Experts of a small language model.
Size: 13 layers, width 256, vocabulary 8192, 55.8M parameters.
Experts: 96 experts in each of 9 layers, 6 picks a token, a sigmoid router, a shared expert of 64 neurons.
Training: a variant of Adam for the experts, 391M tokens.
Below are experts of layer 10 (counted from 0) of a mixture-of-experts language model. Rows are named router (the router's row for the expert), gate (a neuron's input weights, with its number), up (a neuron's input weights, with its number), down (a neuron's output weights, with its number) and show model dimensions 0-63. Each number is 500 + 40 x the weight over its row's rms, rounded and kept within 0 to 999. Numbers have three digits each.
After each expert's rows: "comes after" lists some tokens at least twice as common just before its tokens as in all text. This comes from a sample of Wikipedia text that the model never trained on. Tokens count by the router's weight.

# expert 17
router:491516503453596467471550476510491509531505531466519468547463428445411534567471514479525550469465540541447457443490522517564547425523515564496539493426506539523482566519531522493521482456471482
gate0:490526502575506521398559493476445490471505536558512451499562540502468547468549481564555551546523566495491473466494477515395501486524511523444502513555535471540400504460477498487478451454474461
up0:522561537499516506442469500495495463479444525467564587505527492479479470570560494490413515526508523576466501558534485475547516535486473436552512450499524448496500478485509527500525540532564474
down0:539469445523452488456530595508543472508533504487484555502504477498434505529557498573461452539580459463455457586533547564474483460531494526544459538450481545503487557500493576554471474527486518
gate1:517599497413520461536392507538549502496450471497476508514453451448510455547453449466467492467464452636482492520506449519531530498553431537447536469483522458475530508461487541489493501507503591
up1:454495544445509436553405538516550573463482477522506490479496492461512499519465500402448505499453497568552585519553439519407523458473434531466532492478470479468502509477491504474498539517463551
down1:470515539463497525533513536479425508489487428511458468500538479559543459560480546615574436568510490488485500532489485551508477491489512529523467576509432513535483460455496529451477509471466391
gate2:472487440554461484531513514504492527495502546489513456511564481503444497495481464474482469399516547456463522487498485519528477587429522547492484430434470564524615500490473486516457490510524438
up2:560435482547466447554467453528530462508525555443496459501499489565471485532519470512474424518494554475523488470584467464542427567441515534484530448498463524506548550523492466508444527501536426
down2:506516561447460472477517495506438523541490534459461527528455465547495491526514463461469448502559503491465525583483507536500450500451525452527420499443452456499471562516509472513447466488527494
gate3:502467561470495471530548498545510551473458529495530442461489490493505513397556490461471488472467580588538537487459497520477501415587498554510466525559543470491506524628526523484553432504427591
up3:492498480575531507500463469493515568501471515449498529504558479487431471506560478455506496502514577532489499610547566470511503546566420549520492456448523509473579499546509461435545474570433474
down3:541496523443493519546610487573503446507458586459475522534520473469522490478565486513515510515552534496497520544447561465542550528510545534579444576495519501456456460504529536526551444472471498
gate4:449508549489517447490532472508523472536424449537589447482468456405499446570551464486483468529469551488437433439455497445514501544545536590552506449496496519419501430474580510542538486503531479
up4:515481533485532476440550531511454527489457515454555509498478550474459431448516499462566537492565487543479485529501479505478447507518541526530463438583540491533471478539543461549488496512509524
down4:480495436495514465541552443563549507444584499497525472486545491504575462523489520490506468471506541511484535524449493490516557434478505495488560485450467517434489594496542566470490453505471398
comes after: " | ", " ", " (", "| ", "; ", ", "

# expert 64
router:497491548455588436489502485539488505510473560564485544464452444427406488499480487450524563446522534522501486501560489491478514490482503569501449497492571483449482518546484547454563470460407489
gate0:465501476497436496434504423520493504509472522554487496458551421588502475480515462497524425475547480494475461598520470561521572422501538478465558469443539462544546395469506467526439511500504480
up0:431555507549443481476520557437494526470468480504504430624529508517515508547465487486539597525438464415469522455510536525434415484461503497510515518457450507531562527514435511506555547543453512
down0:438533462425477428581542464499486505523529498514447487514503471587440483468513459467476463443476535510513527466495469522462481470502498523485492477520454475467482519469537562479472475502509495
gate1:566523498502495472465539425505526460533512429506512554436503489560514515457470394493601486485464558456551523516472464532488563512440551530472467461462602515499441497475521519560520456457530541
up1:535528455458480472436491474527470554567501454505532524447515534543450454460459479451546491506512558500503488486507473495472477485427565547501574499535568552545540496516484478494550465457544510
down1:468595462506554493584527471565548499519575533545473520451539495551543523506508538548546476414429514557508514534483466547529486514534541541504495494493497497585514530463507524531547539514581457
gate2:500494469482578465571552509568575442501495559479554439430590510448500534478570434545457445507457479572447451541480474519501481549542542552442510495544519488467476482499477582479519446493536498
up2:517515538537564460570459448488456476497493574502501482462541527512558576447608451524424432538492551538523470514560463489484462457471535500468429516506551520508508442601533482522517546531545489
down2:549474575480531463474567513530485517592485526536520468486451457506506497496518470479518526552537594501495415509507460526484497498485512583556573533431463494509482498492529474505531478489510576
gate3:462559485469429533465471468482456405528434538550480534514521532483549521484476545503502486465545470499495535555495441492490553441458507447529513452520459460489556499536425478535526531443474486
up3:545443513531508449526467510506519577498554450507510471499462512526486447460535520568495495481492552495454435416512486559508514507529502500495532490444528574520477544504582495515493508614494447
down3:554461431438495469507467513536543494527503433487522488565554414538500478508585554542501434488528452443464404534513545450526508429496474450594506500511527469530526492499555465519490590536510572
gate4:540575524469497453476515457540549504504502542501517419462512498530477460406461556544542501516578479557460454456579418487527507478552491453555475444432569484552432478484473493520495549450502432
up4:531478509422541419505531480464483502438473500461512541475510481547441531528458503524393490454456503557505534515500432506526491513533455508466535458462531502508501427516478514485496537477506418
down4:493535483517416513487534465516499466450537462456466492518506540534604414508544420475498506536488534430474474506483487478495528422502507469469439479488476529549558509477558531480534552452461593
comes after: "2", "1", " | ", "–", "| ", "; "

# expert 12
router:528475449509492487493471502464528493474523485513529503461570413448455514532440558450501564406488465536521498492513523494518494450515462501461476497523590467426481513486493546479559455581517484
gate0:517466471512526382537479538557479471478543513550507429513463455481459475511560514501501533523465503513501537514499498474491534461520501511508472496491505491422470497515479522454482545571450510
up0:473563465513523553489524498500505507512426483472445483539495525437511514536423460474557418501487471460490497462490435509556443480496513529491427411532562559550578497470535434500519532501528458
down0:484507524517465445453540559507492503445473483505491452567407503511478508575526522478512512530463513516501464547478566504494518491415462472498538505492477499557456550570545470497496534528493507
gate1:484488438513518418441470474501456560502513503531542479509479461397497474480432523539489482511464509453535462492478556494492497469492448479430497461480446500485540538474465543468491475488482511
up1:409410462541500471469490412513506468449502424506523481508539529527517570487483473521451506534582526496503459534512485514490498483572499439491428484528529471514473508447507498544463494537476515
down1:562506497516531477422547546452488462494529453485456525490450547551466469515519523525483477461528520457427419496420423487503527471485560559543564503535487499487477527528521510445461564517470459
gate2:475445498481463524562503481537455487458469496521539461536454496487544430509554556512498452476557429503494546471467429511566523496482524486442465523501519498480512455449490471545550549535481474
up2:543462491585461482528511515471499454538582469513559435492553530502464549490521529458464571484528502501490460502474514450513486563535469507541482514533500507502500513483499539576480424464529538
down2:537524469507478453436559498505492474488474493534504503541460478505469499551498492543469547468509516558454499544400454446477494461481515494499579571487536502532524541469528488464534524441483435
gate3:485474465466483514441487519518470489495443508606502566499547441530438513467443542495507441437501477479509475508467520433515520475437504482495482413496603476449517522487479487492550463476509483
up3:443481492553584496460485507462517518548519512451531431533520494468489473543577501551539569543491497549549494443587535526503478599541502495498492517497449574583516479547517519437484483524483534
down3:521601543495415541454539531508493463521543556463502510518481492472529475547525493487569486522465535489513530477526513464437525492501512515528535521492510542540467521509504491528456480393513478
gate4:539564567535535519505540498500524563564513490464421532510507517512495549545510461444404513493485498530534532495499537569513506544503546523556517471456517529430427471608555516473520461564491504
up4:528494550510497529483538510453529504495495443497445534513487553544517512512475520468422518545455527552532490459551537560540545472533527518519492443518512532496470518575432462478464441550447479
down4:415454518458535524473500476493443543564524507405502531489478492513537486489521596480517521483551552525539492460513548497550468512573494508526476501541421452521475546497473482527432551581525531
comes after: ".", " =", "==", "===", " ==", " ==="

# expert 24
router:502494538485482464522472531513477536496475563578524531582494504397423470445493516494528527433512488537473453492519565508554557489469475498460563499482497510487450504502484453433559474508483480
gate0:469521414486494522541463526580499459431546552560524483514463544509537533508473560508470462539446482491594481422441534505391482548541475536442545487444458549486551525477524539502561541499460448
up0:516566456500440422509430552514540511497555552532488518614471500496511473512525533453510514493492442459482486432535618458519512500527553516448525528445408444520492466450525525501593500512529555
down0:554516485517588526450529501524501455513561557491521477503496487546389471489500394524456545497513538534548436480552533533492477458532415444558553534455445471525489541515553497463495469535470558
gate1:530492551474473484526449480538522504497607484447470489471555484514500474505568498477521486557479520505495435467540563533512479473466504511500421520542529523536480513562529579487493530471460478
up1:580530579494482451468504480511530476553524488434471534547531511474478471452530480492543493495488510462499465491501575560536506506454490456477466538547546484531441530539480501465524523521452506
down1:528501475456568422529516505464518524500551438497532525472477485521550491492560531484572491421538512525510501459510468429496512580477465499496465446477504543468484451538509463530451507541465496
gate2:537471494485548473525470523557528480485512498478478557439572572493517461459437550531475498467543476498533412475532462496590500582515469471501543483428515485428428498457462483565506518500485522
up2:515507513415475488548475491552453531503566513549498555523515466568559544516534462489457487433483495481541523506449438414411589472543566532465455437523555493520508476538490496487484481447546487
down2:525489520513532534490532530574584516484498486530432518461472507471542452501487471507570495539594479497542519509501513570496508505511496502502516524479470441539528473513468460503525494460487490
gate3:481448444474467451573446473484449584492608472462553514470478495496479495538446572446554571481501449580439516507510468421495513464570457554591536473513475455517443435489547469513505613465515447
up3:539511478519439515535495483401499489525526485520530486522461527448480517483467617437563520447551437545433471477427578452527512459546515536552510513514478424549481524448485444541492501505471506
down3:555542462524486528517486551493520465585553491460536483513582520482486520556489449510514498464498456537543530572536513495563530494501581521546483450491512453477544525529537448452531500552484583
gate4:516558522550520514488518504505529480474474458451472470506520525503438513493517458521580511531467460504456451539550612537583464560525518547523496496487512526472472497547488499500548454420451519
up4:486477538500525471492512450423474473451534467510522499500514511516477492477555460448478485454507569524488501504584486537464508413517530539496492543531506480575552500434538454494557484520486550
down4:519483533557495495493470441438514498539511507521530458454519476474506526543479549577524515525466476523439491435409528528489478529541424522510491470511436519461505479514453515494524532467470472
comes after: ".", "–", "2", "1", " | ", "°"

# expert 80
router:536535553506513503437511544499497492504504471367525425478421440405370514539533504406523544460494524499445491491476509486492529480496531526512455518481489528522487518491484543501467475445468478
gate0:489505566533461437450502527422537587434488514514512480483468515533477495450484476501551536560475389482537501458510613538502469496501432489492512546466454535495473555488476462443527409535497478
up0:542546463551554509505559513423460454495532560526534507540509485559429501561500539502503525495487550551428445503525501444519510443466459529547488551499479500455466466471467461586538458515466473
down0:433493520481404509514491478471524459479483496421451517532493482470476540454493546457482470466485535495518507475490546469499551572553498541437535499483470500520516469483485527495508529448479532
gate1:527463427483512475484547585437519485523492503495484457484461500507449521488428529531471551545581454564451399532587585496479500451555520525571536531474522496518441500503497517556455520463444449
up1:560439505429494535523448481470518457535512472392547473525491466466468447505503531484476538495531542532516494545464490450431453474490535515562463444505496490569455464512473542502491540431471549
down1:503477562447541496491436404529488515589521563518551522497543477497608482546448450476450451467487509572489520486496459519501464497576524492479511477506515494442498495501463405516482453509534537
gate2:542517407482443475483423582555559514575534425465596509513509545422461510478482458499470505470456427563495515509499539491493510492524473409420515468458454486522513535463505506482521469476501426
up2:506498541471486603538554398464522528561471465508521550455481553492557452485476506490458466503541506512537444471526480498465449447515497474554508507495474515519483423546611503528510403539524493
down2:512545506401464528529468518532538444544505483510497541485534521442545551531520509486483520458426513500394450524497461568530419426466494508471510484541513561392523504484512402534480537522511502
gate3:516504522476504493435580520493497582511486500504474474524431457542473468477456517532526508495478522560445469533525494528488580528562466463526520503561518535488513478552518545525465544520517466
up3:473524493474438524491538599502489561523544526549471431447542533487508599433485497481423521476499435459547521507505481554501483482528507514461485483479534500502488471532459532512522442506492544
down3:498564532476475488489460522431519486505440463453472434476533533488552526541542518494510565447503551471479490488508547490512454456519499513528495512463565609583534462473506507442549487499507479
gate4:463546510514492492567518443426455493459531510532535532531508521560530486503457502527556479544493497505506466504426458467574479542525429493553449475569520537510475480503541478531504544514502582
up4:560490468467512479504508561489481558561522594462475466429534441483407446428529549493480436462600454462501441516562563548479468479541517534454528571559497436550490472550463500459477514486507473
down4:549435530509513455479488508562470488448514484411590527544547445501475583457536514496497411541533527496523427526523522538470499519504503592500449497467507510500541513556599518510513491475553414
comes after: ".", " ", " | ", ": ", ",", " for"

# expert 90
router:545480500485521540519546516457512491478428497515542494523481486476431525553448511550495543419446488475463486470465563502509511475521513536535479548483548607490449484482459582453524508529506458
gate0:452547560553506519519471471503527531496472499510475503550516531488439454488510463496470510620549409486498556497560546437470461512461579501518480505495568547547447450528477506579500494492455458
up0:527470511501504502574521467522380498546526538551535456479600450487612463549485474546560505406515560510541456543517536548549501454505455464501461491485485503443544460472485490511574492573554427
down0:518481483510490563493506521515395493501512539480510514479483461492535482492486579414483477478513520556549469490436524490599537526505487516503565446546499527512476528556453525516514450487511524
gate1:553578549465425500555542524436500516458511449504503465526483494516466496474500501489536463550527509471487487348462432522554471534543527589521527451573479523537483502384437563465430432544419451
up1:505505491439424511507468509476544496460461442506516488495596456516504487452485522472468501468521503493503463481536414540569518521530493449468523528464534423489524458465558485485461577426512553
down1:469532519477451463508473416556541483417510496427473485507513474476540446532522494523562540513518539468448503477465467502539523531584505476543468506450548539488490560448537593495435484490506548
gate2:511554423495521485478452514454565529571501504542450436524480460568527539467510546501498551527468515532494520484489456538422450461497461560547494501552491501530508517485427483459436515467595557
up2:500550458424505506468449518547579503476415417458470514529471521531516532550421528492511491376492520536422529528518486528410496482464455529555430551427562537510484526466536525517483520485510595
down2:475524512414515445497488438515559470487530506463490537478487506508591486535503436424485474399491548602452561464527461560483491439460499453534540481490481521487451534532551496429463495564533530
gate3:544432478482515502571470545475505513464536475466540507541502446551527527485534553556428488544560493490515526543432504504482512402449510521475512498481488466518579465444437529481512604475574516
up3:434468493501540481487505480493508448492492519528479490461512564489501559400421483527478491564510462514564578494514531488447540532446490461493500505456522477489435437569477508469484544556466540
down3:465496527459572526502462441565518565542449505468488525495533534477453579533506516524504563527514506517556501488502496514474499573469443488521482473461404535491504444535540509499525504470540422
gate4:475521469535539496459444485467432502514427487493556492506498529534432518471499514488448503501529491500494500381494484464448485532516422533512521595460467502548441537528429532486460466504463445
up4:467545578438528525507509513487530476531510516509440582482533472486508485487504449512513517528508492489572536616491520481502439499437572446477522451458471563503517445497513384458527535384498447
down4:523517523483524510548546499491511523477557508562430497496517466446482458508502463507512523416568570488570493463556503445546491532435492439446470506561536517531501526516589476485499538488472499
comes after: ", ", " in ", " ", "| ", " (", "."

# expert 38
router:467588549494547567512517528456537542497500526473543518546522432533400528512500525492474471501467503464398512496519496482423554447465499507514507539416546578497483453522460486524509514420437528
gate0:474545514499529503460437542500528529558454547531508467463532480546447527474514535466545492550479550540513525500482458481474518415415525551507521570486496527388499513602486552529465535521488551
up0:534513536575558536535494488522529515507499518518444474491527429522440492537525490448443457499461472479490548545465542474480528527464390481485413511546469451461500442374537492516548525392465516
down0:476450476532598544566514497497528563452459460495513511521546610534518533576475509506556465465472542485488530535600466485542480573559513433542512484524494542535521555480510485551535520494515457
gate1:486398519522543555614441485481499550451533438476587448437505553514492526494464537478425490431546523466433485463472441474423526559512398567531514535415515466563494500457510518524507486502492545
up1:511473524530442534556414490486479532520516439461514536469519480512449517419509535531493449556488480438497473459502410420470514468438473548511590513393504555576477458460440473554535480466497490
down1:430439490509554547468458501556546516413532445500398478427505437475513624523535484502505481546461479430439568510573459518495573533522487573525569522486525528504495478405442503471583528487561481
gate2:494567462471494569494491511494530518530479489522459539530501501505470504562489430455579485507502496466466500496405506518490418493492406469495496508448509447450554490502499488624475475476452457
up2:527478565551495420464561503534491514464534547519504482476534489474488461486477487512482512479484520519517519477507514496505581503523545506536471502523481530523538522499477492412517557536541502
down2:493499511481543505529491468531490532486552492441535474433462505454512425530529558483490451544441494493379492570517555550506564517556573424523445557569476521496535521483521519431466531514498575
gate3:468510568461569517502501498557525493510571523441469540473456545472524498495546573502542522524465506525460554473522495458427467471473476606521499510532500584537460502540497471521550481532554496
up3:466487445458490488484463412610477548489509471515526456475473528498515480525477506482441484495493501492450536550476519545490440492486507488510445489628509607542570522459500559483448472484482437
down3:492449508511571514487488516473507480550514566504460505510515464463411436528488575536484501494447449583532472526484530406579577474495571565492461487446532504516507527558489526509530521482524498
gate4:464517475534484496497442545514522514490486545512538477464556397504493540464467554513516541461545493454505534530498504588460532363495430531509552524473479541460505516546549525495511594456494536
up4:518434506486573454493412452513609551520490486509463478520489540455547451513484514502478482537446467559464461499613488460515480456576513567484541474579553534474493525492427434480443530460539535
down4:505536428540530482509594460506504485494492522549524488541538472512515475532463477470480522491523503461484526487487519469551468468474416501520515557523514556471481562543476462501524517561548515
comes after: "\n", ")", "\n\n", "-", ";", "=="

# expert 66
router:466503507481608477541528463517502462495513557542530473592556491475439474559444457518529513504481494549445428503463547525528563415484539533511481462519483574484498462514462481443495503470484482
gate0:486523438515525462515489495551517483432448538591545513493488557418447496530441471545521514492487484494477467532469503509566533452450555520511462489546521547504489483544553511419529493496504565
up0:547544552442475521534533502397504503546543492488452513499512409554479413492522436464522506534517468470515508438580576519411533456483503524476501572444479442456430528497467511542501463511517467
down0:562490604467497511479488539479551511483521479468530425508561474457472448538423532425379526501503508485544560467526494466485478487470479481542453511419504514521547481489441494528489524526541460
gate1:544518446519546366523573485484481491481489534482489443479503508436393468498530521481484573524559556480533482489495546517526525555558485510513508480543521470471556505514425561532484460470521513
up1:474493509533525473505506490513454525521502543504512440492434403545464428527502534525412542459523469519507481493487538547490521531556452463515484501564557521487588490461488544561487469490471433
down1:533582518489508460526492484540533520532533444447465520445610524481470473477568505478476533484423496551458516473583484422541568528439498451482506465550485515477538557601479513389486417510505480
gate2:481502494511505497429519519595466500496481452577487471467517556476477500473504437463562549453489485481482488505498497473542426506558454505379486544489489486504441562529543601492537415556504483
up2:511486448489472507535481547445460491504448510528494569382485540434454474484488542462520520459465544489521514439473484476508540456505504521443486455542542485424481479622510602514501459457481499
down2:485542511490578514501498445509507454571508594449515432510477520544530483532474464503563532526585474479512454525457583523440478440544476477566494545445519520513437443426463443529509502555411420
gate3:505497481524446521531561539539463482536491501480489488514558445524487427499526533468469530506522526554494471431530515440473529454543545551515451547555533554466521479495457526529565518515499502
up3:513507528455504491531510483473519425512516596519547500523412496522529555428513525497536426521511478475540478514500590501466459454509463439510503533483406490531546454525458500497448489479448565
down3:562447488504484502507502607485488558455510462515519430454453458470480511512547442475504494492482535522468517484491498515494491529453467541430508551478557473514547542509509511571582506451507521
gate4:480448492518501539536530495528524571527515517542548469530483481451493480451452485505505510545482506485538549511534471496489431574439487518600572534488467522515533473514491468509393577550434493
up4:524443550481536549484572473541406532534562586478536457539471490495502525559472460493494482499516527478546474523566509494540487566510500550563542554477525466539498496496501438556481520596516518
down4:460545430504563525545474435517541387530512513541470531539557496452542480566449476543537525528579560547474500489486520484515554427464520437433560504474511507483500496489510464464533557593429477
comes after: " |", ")", " |  |", ".", " |  |  |", "\""

# expert 23
router:489500458465504467542501557455484495429476477535500494514547416452424479471430536410491514473474530444506455539467574451521505557483528455511509532449556516486575478516418502473532519495504472
gate0:424498459511501559451584509478559465568517514513493514433543520491494482499462469486404452470457539455469514504537628482501522514509479514426555417452538515500495510526503538481536507490468512
up0:440469502545508486435537529536495496513498488552492451488516514494452569491506487487420515578516432448512456526488535498520535548511445511554545475426529587567511513546510530450475575418450519
down0:497488473537534479472500499545485476518516448455532494436471449505461485474515502482499428438456483496435522472461548431485495487507491425572462514544469482527546540539389474518495501471430525
gate1:437510546492479453419446506509536511502469517538556559483526519519429508524458500470440487425473543462560446451483444472462450461383513526480532563463490455500524455522503494517592500514452543
up1:538505482537518482546434549511443481514586477521464445531500464454549453454520513527561404581525449550484513536533559486597531543533483486481517540597511524491498545458548517449534443518522480
down1:597516515548497510530520457419486586521500616442565510485466493555463527532534526522463542485456526491445552441492538545510448432451530457443474466483490521436514526509545574508415439452529493
gate2:524491507495511525471481535500434527492464554495426446489493500500538480584521489482475590487559438477520542509532494547470534499465560506518441484514472506438509507529542504531610531535499497
up2:439462496512510489557511538570510520535544451527542528569476531450532534378540474538558424544461500500474469478487411426572519485517497524502575459445503528578461480530480428474454488472505473
down2:535552432531554504488576525481449477537530528501572491478499527431528523439500467435479461474525476522568531469456521483493522425531574487463572514519528495537518497471514542430392487524509542
gate3:504468476465504446537465565488383502465529462445434573520497424481464464395577507526493573455450479485482513491431442523544513476496547504494526457511472450411493519534458481579504517498563449
up3:473505520487486480631534496541473506500561495514497517500516462490455496479540512410465528536538511439470508430412513495527489498514508483478546540580416455440463498505488529522462542483579448
down3:531525497470492520496415474450470522529474452550506504502449434431512472497462507515423568444478548555514505480504492486557503524455455571563486510583473511457440508494458488461502472562475524
gate4:459513482558485577490537419611501423512561557515468519495491529515442465512498422458484429476514489498508527501545445437527489451514491502508518529555558548477401522529564482495459517477447529
up4:443504464472495560453480434484461468514554520528471521564481584568487580480544534550527495491526610504535547484482498444496440504461508528488545579482529488482470491555462542511452557497388540
down4:467470562528451557476498479495545499568530469529453517503516516492534554594524516547525489583487511471478540525508562525522552511470466469487530538540449427538487541550488491545507486520498533
comes after: "\n", "0", "3", "1", "4", "6"

# expert 68
router:496516497471521479477551502524515501469484506503505490472426429407358490593475517483501530449428460496506526510430531528476562447497479541489517518487502553506501533478524484485522483488498485
gate0:441555512448465488522517524496539473526447450498512570518527519449544528474508466455529480531461502497496484448523498503422460529464530473425503453479427499471505521445514535474458402489520446
up0:485486477518447477511473433472489503511477477534515510496536482482642485498526429525571523468502528495476466564532501537539477500489444567458472467586546530543376480531551482576512455573464462
down0:469488447434422449490529533409473486447552515443570498490488431467451461485466521524520486512462422451487538579502498440553448492506541494448531453434441537453491497475463418511564452459504474
gate1:491549539511538522415541507476530509507519469510434505458546456508510468497508460470462521526531470476485553470487509511454440512565485530550460447498466502524525475452441430450430483557505511
up1:557466528569432549451520516481517519492517512466528529509462534510477494485473563440515447474539467520476550516540516506436514508446520463501526493569553453535492545499467491443599453499402519
down1:475527467480591496496429548458475550498467480571550484500511525468515482342511490415412522535530533509572547521514539423548515496464423527579524503504499528506518476555527515498470493498515568
gate2:495478508497505448519522456453476509444502491490509531618513471508426497532493508472524484499445472478460537486447471519511534460521520513417471399547513543520557536448485464566475546496417516
up2:456551607556483605486440485536477478492496456472507570490446453544506483494527572503545536509473536498490545546490510558436502468509521470494516550528495522536467507449484532484479460471449480
down2:525449469542516500431482520560535537543502471483396508448483496505481512500498553415426473499485540429506506459577485517560521539477456531499579479465518492521487562473424418523522548498464509
gate3:477458405486537576516520524488491500506497537552509412490493538515487582468491460510495535513521486541481456479496526497497483462457587567574542475528502556487552482596486524413548518484448582
up3:435521497481568556538522485478547539538479496529485424509450532510498558609517538511533519442426457588527522522441516544478551487570492537465512498497493497552513548525473521420533590549488541
down3:421407523506530450477471465557604467508470472477463423525520457529467487535509491499500520505577453417493548522491517524448490520536409577507485479433491494534523528441518554489461454471590431
gate4:490471507416512497547517512492504410532483508491408524505511463504517427507570450451535516432594466481504482471477548414480577552483539502507540458544495472493492502413566517504530518582553524
up4:454515483458451494433531553594459504484501477515522512560471489486511522495551485572510512592536474488522507567503473537474407552552539453530513522436511493558505511510486494496526465549506551
down4:546485532492434546446418511539453504482504524582525491469573486544440489501414464520498522470482534492494414461468548433479467526553478491467560507590524516468453466478498476535607511460529503
comes after: " | ", " ", "; ", ",", ".", "1"

# expert 31
router:487486536492520429524569497459498486517464523531504451473454520443359482491502476420537565380462526537519507455522473489489551493455489480498469554471491508481494501529495444481518444469455487
gate0:566543469406533542479516574438500488515509485479554439560476514524472539450512562562470504464471488526552408505408543547513521525465506477508468513478506509519503473454507467446466424547585462
up0:508522411480494504461561493451515500524516448494438456427467467577481574464528537498481555576546520462506499529427511562461508560581499499555440534490501491458436480448495505466483422484507512
down0:467502528534552544507505511540599477525526478497527478444444489547491507469531490482480468457465546477492523556508614528524554488438543497522499432595528482490446473471506550565483578486522477
gate1:429481474490484462601495565533530484479482494512516587525561465440451490545492488453503502556540425501477510488474507428480486525475531470496505431467473514541536539478509488547523534567441472
up1:499516498470573494529486463463544465530505455464519454472537545473491547442487512409501546485424502562472501497469489570509544442559486536492502524475466496487534488478533492493520503465550493
down1:513479469488484460453462571483456538458395432527484501434510433507497497514436498547535523476542536554526501496486466505541479527469535515458480467458531529429503573451522496506482599502453579
gate2:453452528483496483535478561574516449427566455485533471575506460571547553483499503547448610541416484513442464480450479561502527415458582455540437521471508462494521514478514447496486529533504523
up2:470554566538539468483450517496466471493426502473472455480490515447483457564497437538562487523489510475525500506493538484485504425509537494491471458438484488542427462496510566454458524479450502
down2:482475486503559513528534470575441493509455515551490486486480513486511477482442517492514575481496391494525486506460505536503481488516501475542492546453486483517519554479491513499505564472536580
gate3:506502515576487425492506455540476525493428542506525465467456446480474457592515474512469559504528566500506544468481475467425502547518532524465527485496516518550519475604527575498553464479468537
up3:530526448490486522457512521473482524559560536477444452488523539554541564476534535547519502606493419483477461528534512498530464534416534441519534536439489515474514504422514447588478527483531462
down3:497498504496557479515507534459482480472574546457465483514496449546486520544479645519489490413374531567499489499507594514569494543513496546487496473462501507456496502501520461461484493409512527
gate4:519496545452535491413527473434565475497520480501501520464518522516492523492521477486425500514477466495571482501526509524445489474488485538553495503529531531488420517438457482540416570442474561
up4:500426479558526460526430505568468470475480513550475509505541492559484476522559510501543497479540485545466494518470530494519513519481536445443504450516497538563551544589533434535568517528479498
down4:515492490522543518431468556560484527441468498503505429519504477481475475513488497525483487433536511519465527484562484488527484497459481435487486489456498433460531481491397549426535463560509467
comes after: " | ", "; ", " |", "–", ".", "2"

# expert 15
router:505506482440562493489519488476486482487492471509521513534464541528397517515519529438506542457537471482477498502493549439521553443433446472536431473486514480488467469507442506487464443481455498
gate0:414446446407568438468512465520451497485522541449442376512480548482545578470558505489534518476491449529530413468500485515455441538600519560477473482481463431502475502510483418516514497494401528
up0:531463494512461508580522465424480514518450484504506618435510495531517501492456506584545489536474465539455481503508534457474518460561535526544513444427506504534552371487507533492477469451499550
down0:554470559513451508504464531531437545570439514536424512480442539422520578518485551495472545498520599495501490481529508532507540496484527529511511541462472505498483545509491511552468460506519502
gate1:581493464500482402545489496516486467469514450522545458573569470434465454482481558518448486488472453521506484498529514509540513497507502480509529523490499492471453532519442438497487549493529473
up1:453567519500438548483481498532474498590504522530477464426515458506437488509549450447547513532524494449491466502459536538539457511499464507531485501519511493471605458513559509459534472455480463
down1:477529466487534503494569548533461431548507461474521452524480461539432469484547495454457569522536457496536541521512533438481504483433550473484507531497477471603518472526439470466504515532519527
gate2:534547509466429470454567502458464556540503496498468489569492470498459506432460491525439462564509512494504472458467489477539556538506499499524499577489507464516461469501423523516571517480501536
up2:482525484542563509560467541503543475456427499553569473469486527441501427611422523485590557477487462574466505493480536515442506436547458510473496512481507495512532530498516507458475506478469426
down2:529522540505492542486541598479458518477551491513521450516528484571466498520490440453570539458577469451543581490493534489530492482466600529499454478486543518521546536536551477473495550508480468
gate3:553518527526437542486549521507544528461579499413567465488481468438428432515465513475473450499558464534538477568493465456534510502537450517525504519497476455481577502566516502584460514444408484
up3:533485521478480563395572560488443475473484508461556550524517461507401501454530467453441484490564470495485519542493628531523579506542521471565477457523490447485552508541447548537520478478441443
down3:488482475566502454504480509464514512501524485450497478546542493476509476547514469540521479523514518484551548448567450545546521465468502553477460605588500496556578525457490495466441504508504574
gate4:530539529466506505436585497574472505509489518516522564577451517567547522488508501506491584492488524507521486561520545510464532508490544502536488548419488467524494504470534451481554520530526520
up4:502503451501566480489493522498447478432571470496454521430494448482536523476533484519470463468546543492494503509512500509480478463563480455508505394545546547545472549507582531552406516489545499
down4:462440512456526421512573536465460507481586483506574488534469537499528455440542487474464528470575503465530489490505520560452487510449650529488523486446494472549575482474475451445521474459464498
comes after: ".", " |", "\n\n", " |  |", "\n", " |  |  |"